config.toml
num_hidden_layers = 8
d_shared_expert = 128
routed_scale = 1.5
balance_bias = false
router_bias = true
vocab_size = 13973
norm = "rmsnorm"
norm_eps = 1e-05
tie_word_embeddings = true
optimizer = "muon_variant"
max_seq_len = 512
max_steps = 2035
dataset = "wikipedia_en"
Below are experts of layer 3 (counted from 0) of a mixture-of-experts language model. Rows are named router (the router's row for the expert), gate (a neuron's input weights, with its number), up (a neuron's input weights, with its number) and show model dimensions 0-95. Each number is 128 + 24 x the weight over its row's rms, rounded and kept within 0 to 255. Numbers have three digits each.
Before each expert's rows: "comes after" lists some tokens at least twice as common just before its tokens as in all text. This comes from a sample of Wikipedia text that the model never trained on. Tokens count by the router's weight.

# expert 12
comes after: "-", " •", " Born", "|", " Location", " Coordinates"
router:109094100143149149111119132149158127134112158130129110100158155145136165119116171162091149142112135084175156152118130138157087141140137112174122146098123133129138166131092133194151118111147099124162123149133117113138120142151146144140153144104098094112094115127125102136127156144153107146
gate2:135071132075135148089136129120140132158101166134144123173102126173081135121153102135139181110155124111104149165118078138111083122108118174083156146084097124121096122135138148143173130149127137144121125101085114099121117120145113153110117109125116128120119133150107139123115137126146113124
up2:145163093107188175115116176099127107098095146162145113107103126127118106127129127108152117126149077192112135151145111110155128163129104147090150148135140136137124145105167163152124091178148112104122156130128143115115092081122139136135105146093150131103096092158140142123141123117159128090

# expert 6
comes after: "\n", ")", "3", "4", "5", "6"
router:127134116164150127125123084093147098150081114089109103128122067108119107123102143080081140126158140133111121097181115138135130130130120135181136161121106133140148151164092122159154149172144085074163116170122139148131140105113133131136172135116143091116117111136127091124152104126123156151
gate2:168127085101097112126125105108131102133120151168152128118160115123102153099117167085111108158125106175123111178115145147133077149139128146149148155080149146158139162117095148122088122146119115134114117168148169113065159132146111128096087139203114131134079127122153143116114097155144150163
up2:146115106188120114106098138168116136137117135121136122112130135118123154155153155134114081136163163158102110154167141123112169110121124137153167155113134155144147157135083172102119119170121160142128128158117157082093151129103153129120109139164126131086109125113124129100107133146083126144

# expert 22
comes after: "0", "1", "9", "2", "8", "7"
router:127174113152103126138111129139117096112189115117121138140121162127129120132116126159128106100102094103150112156133140149117101108081137168139119137118116172105171133094150146164115162092144141122082098111128101115130087176157152115131154163116088110186138158114086135145158108137132108110
gate10:075109162111104176087134102134124120133132149094130140119104132085134149111133138141108126173081110179153163106127124072143105119138149103068121105168128110147094111159133140147117131144126108147130104131116137153140129140137154204148135118089117131148087128135109134133087135153113133089
up10:153140099120136093207122146149112131114139138150103130136157118137130146175091156140145162122141155087111110147134153184131107177127102131177116125087147150141096119126135118104158095124165113120159141140108140110152118059171120100117135120169142135106145098110133140121169127102152109118

# expert 23
comes after: "'", " of", " as", " is", " in", " on"
router:157122164163135126123165083110127097155115170168139161146147156075104160113127104120143159153136167125129134113135112143112088156112094129134108135106149119119088109134132134108130116148099146117111102125183151126132080152075182103167129150132128113094149136131139107153114098132111095137
gate2:114126144147128097154121104117167084163130149116125118114111142131131115124140125136121136176145149100121128134133078145180158119116163113102095068133106109107117116127115111154155089111077107130115135163143100120142112126124151120139117171132159121147141159140126129155129125123099126113
up2:116125125123120098164124128110132090151139141137136121150089123143141083156096150171104137119165139151085095164139097148145158129100164161129125128102142133131116117142114084138173077128084120129108135139119086103159115140153146123138126158134137142149143146130142123116156126155118136149

# expert 29
comes after: " the", " a", " The", " his", "s", "The"
router:121132118123110136159122110130106105126107114102124149165128114135155125098155143138134132157168108113195138117089138150127127120128125127123173086161099122135164102140160142166167143157135137151110110124101096107185109140089135127129075160125180132108127111108112132130140124148176161096
gate2:153143133094126116090129137112130123090133116142110165157154127108094112159132124161119176108162106103127119080127141103120178089177164145108101157125086117127128147176116128154121167115118097126111092105139135124150149139106146164124129168135114156144139108110094113123113115152178108136
up2:103095120140115145111120095141145149143136123101161106118123163152148089117168115123143120162166138124119157139160099126113114158116123098132150136158112155152095116087107137104167120150129149154143129164111123121092134133134129104148125083104147170079126125144150102112168142120094153151

# expert 9
comes after: " the", " a", " his", " in", " an", "s"
router:140088134168145191088099140142132116136117188122164126111157128180122139158108133120115143143150141109164114138105150143124167098124127121139118118105158135084110108062162118116131093159143125130112155139117120116150104082160113130111096107186131128141136112140139135150117139120150088137
gate10:121136147118116126107153114085117144093125121172116104179110155176105168108118120110116128100133153115143144153126143139153148104140090141145128136084170154128129199117136159133115095129122140145123118126100130158113135116148169123132103156146128116119176143145136142142097126107144148149
up10:155159160136160112181147146150132111110146153170105164125106155169158144103110125117151136130148155125133125160150106182138062121164100149127126102126149103109083141127145141152129121116118129161117140128125130164128116130102153147131091129144139140085185112133102149115139120117138144129

# expert 19
comes after: " ", "–", " (", "/", " $", "_{"
router:144134107154169153109094133085139151098166128179140110106119086166084148138086120127152078107119155122100110121142143139115120111144117115120137132142176171121105115074131093135154097126117114121136122098123138088112135076082143117134132117108140127107122117094134137076139162123130168141
gate10:116153160128124084127089141109099129158112110154124122121124116140110118146138125105138124132109124082100174103118170126112106089148091144115088157132086151112126148128151162155164138103074094108121155110110123173115168155100120075100130130149086119100125107152164116122154093109135076104
up10:103112139132070137118115168143165145107132149124120100111121137161121081084162140155150143150108082152125162122120081097126132134155132129140129134152129131153133106116122115098104179141154150076160073134128188143147105092142121113146136137093162160156098173127143151125097142145133169161

# expert 28
comes after: ".", ",", "3", "4", " No", " U"
router:144158144119119121138102090124172101162109085142138146081108117098161091138116122085136116161151113143121075132139133144145120150138130101094147147110133092137159123147103133123136135112140167162146151108123126097128151106116133113165152085129125122137128092161132105070101090150130120115
gate0:109112175108146138166141168146147155107137080125179147156138148085165152126123135110118105078118080143114152152130121133168119164158138177120079109113149107093158136115127120149120136131152155107138116156163126144139096159147129117122140124107118113118125134156133088099127109113095136101
up0:145105139152100155123157118144120130144110145124096076130122094149121092130115109150130113111158174120137144116115090131109161116113143075090162071147124152179120157132100140094128144144114100142117151093131112130156195112115123168113128104130162143152156112091127146107158169117131159142

# expert 30
comes after: " |", "|", ";", ",", ":", " in"
router:152128141160098118095149136137101085131123133136095119124147148150114134109151153079163090138156106124143104123103122163142111100101139107113135067160107137100119128145067151161150092125130138099152170119153168127112107144121161143140108117127146118123138090149167081111143167079137119157
gate2:104172119093153119117128084153129149155134093151136150124133112125114166130122135126151092129093173144102103111138138151166182140099121115173098106127107129151118165119142120127136158124121173100147142161106144122166141140093097130184147149100157110140143148166133146093145116106109147091
up2:120135106161148161146108110142125136128114087128164137128119115133120125146116116132126123097146125141109124122114148120106148091160191169129171126099175103090119117164108140125161129159145139118128157142150110101124113139163120137097112154121128136131110116127138158136111111075135117119

# expert 11
comes after: "-", " \"", " (", ":", " and", " a"
router:132144134134136077145182103129101119110108074156120193118150138139154127088106118159169118126153172138105155116105089133102122106107140138150145148135128137108085125141131101114150155141159127179117129135164152149135096139139162139138177078118124142119138179116109126141118108160133121133
gate10:125132117137133120157105134141127107136164146130167102107154108081140144132112144098128134149134124127114149122132150137126095142149132093154157102144154124123116123135162147135172117134165122146102104120163120129078153159134116136133157116140130099135155118112148142140123131183135169141
up10:117159068128149126131120135122127137132128122136131110146171097123152149112133131103129164138175117097116158084073122152110137136155117099106123102120132100125083079122162163174180151141106146079098110124155162143111148128187103138143135084089131126154163115121151169137113130127150119128

# expert 3
comes after: " was", " to", " were", " is", " and", " also"
router:117099102100139170118081170133124136167120116156115111130110093110170160106140144127136110132126102137106145127135123119132133109083122112194136141116122079136150158105153137100130133137100134108111131117137089148159121118117089110122086121114122110197121129123075152125156157064091122087
gate2:095105109144117087093152090127096128113147061111118117131150091121118141197188110144145131108191157152130153126135143109108132153165163137119127106122164153110099128098109142111108137120144108121117130111148113115108100107111134108138134134106149113163139109139123131130132172160164102127
up2:131107156177133183106142101153128174098122152150157108135099127141141116097093184115134098143129119119159121134125148126121137123117093133134139165138086120110157135155119118114156142070130123123129146113124146121120157144131128160128142141161127091124138116111140113129104135124112100134

# expert 5
comes after: "1", "2", " ", "3", "4", "0"
router:136141110105110131123160137124113152118160170147116114113117153099102114120131138137153111116155135161120107095124139115137167110123083155120099104127142150165087155098118121114101147134108120109101116137117120095120142074105154121130140150127159146145129158154098194176134096135111118151
gate10:104105140119121116153141146128171110136156170129147120170132132129149151103130135135102132138100134106118132128160123149142120102137139110133128135146107138142103167147125133112110090133149115142144120123108110172135113137100139144078121136096122074118137101119208173117139081131104096100
up10:111137155133141107097133157114138160129151158127149110171147127155139121135122157083107113127137129099146120143152124170146098136134110145124160100098099148109112148158123106106077148130144132136159137123127156173094093150108154112077093131105111116094162126103208135118105102138123097108

# expert 20
comes after: " (", " \"", "-", "″", "°", ":"
router:146151168163129116131144139130169119128143092104107174133139164114116095080182111123133103159150138124139110122142126124094172167145157106124087154151124089117105159158144167142139100087128164142137132184139128178112138167143189094164133111109116112101088151135142106115107183122104141157
gate0:141126142114135097148093145158171112148141110133100159126154154148125118122132112122084161127151125162137099133134119124132117090137082147163130077105061128105128114132119128091164132116146187181119106143108106128125119154133095145141113135113127126114124133134155154139134141123105117135
up0:137146114135107142176123136104103122167174110136146119129139146120110113111159113112138108074112122118114098164185136112144127145133141108157117057126151144097122122144111114105131114120109139156125138149152099168151148141116180130127130113113111148098138141108118124142122099057112113158

# expert 8
comes after: "\n", " |", ".", ")", " =", "=="
router:160132114125109117157144145125156147137128138083119118168110147157148119133120142105101138133144104124080111125139124136108145152136110125090105093139132115132105132125101130162140126091086150159139099137130101084129170137089083107114132112088131160107138094135134085096167159168113082172
gate2:134172119103151127176151153138122137105092108064159154123124170134116098091135131179158127135123131121112106133117141121125139147120157185101155093117138126143133136116101117125156129143117098150179135149122170114134111119105114112147168145104076118120104124125110114149149135148121169100
up2:126147068086146131156184150112142123123136117114136149129135163142130109108134123126159138137122111106140124102141156131134118141172140134130140094140121126132112103123085119120128145157093115099168156151122178153103099115121127129136139139088083096120150098115129109146124112123092154105

# expert 26
comes after: " the", " a", " in", " The", " on", " of"
router:123100124102092173107089083154110195068111098147179111134113122145129117103145150120121164107141101138158124088118140130177143104105141126116157139145117133171150083154097115077178106092124135079097183147124169130119148114118148139066115167164130172106137117151137137080100123157120122106
gate2:148163115132103162102108099133052132102103092150166117133153129154140101099137100107104151143138105115125192120131152165107131131121120193121128149117061102125126118082104146105102139103154127141124124126103128073158145125100122135100163158124120105120089174121160100154127133120103078156
up2:137126146136089136091127097161133162124136142143142134123141178148112178125148141129089180118148130158115149140116126111111110114120115150170115117158091157135059121128091128135114100141123131122136135115148106107128181125132103077117117159183089157130142147144113121099137151139093107113

# expert 7
comes after: "\n", "==", "===", " ==", " ===", "Personal"
router:117169104152140108133142144110164125072175135111126087111141160141148150158130132117117133167110105141103147151121106158102153097119125131134117163114119197145103096086154127154085132137123162141114143144147136120097166157163099152141086153153156128110092099106142128100155117139161096150
gate2:182127166132136170149113124107126126134101131082118134122116144143096116119163137115122138129107114131140155116167119105127140082161159147156113107116156099152166115141140129157145133127124140110166092154148142163083142147141130117081110115138139096067084113100154131125094120124141125174
up2:155126152091146160153123113136155130110120109105113133089137160127113129122094091139109183103105102136167173106119087133116103090080131149144155101121154116145121127103161099150110130145156105118182104168135150159151132110110106133134130115097153102098133132114096093110118142152164121167

# expert 25
comes after: "\n", " a", " non", "   ", " one", " co"
router:128115119086113132121154117116127116152132130089094139123137110118130108114143123137127146103193158135201162119074149134130139132122140124128098129162108132131150162116130076104153096114120152171137108152135143121127120126157095129136146117170109120117136105156132127147079092146079163089
gate0:157132158123111130142173182163079125079141138137116162097086101131159102149120135109180141146131116122104139142124121161182080126126118162134124154122154135140133132131095150067100114139096129132154144142131124115138166126143099171113106153126176139111130176142114165110133121149135087111
up0:133108156151141119124153161159108120111133112152087138162097131146130081091146107142161136130132139137155144146134093129185097121168116163088156119126097101122134149133121135086134128094086096132105160165091132113137129156183064145102125098149167144166113175151089157151111141169120111110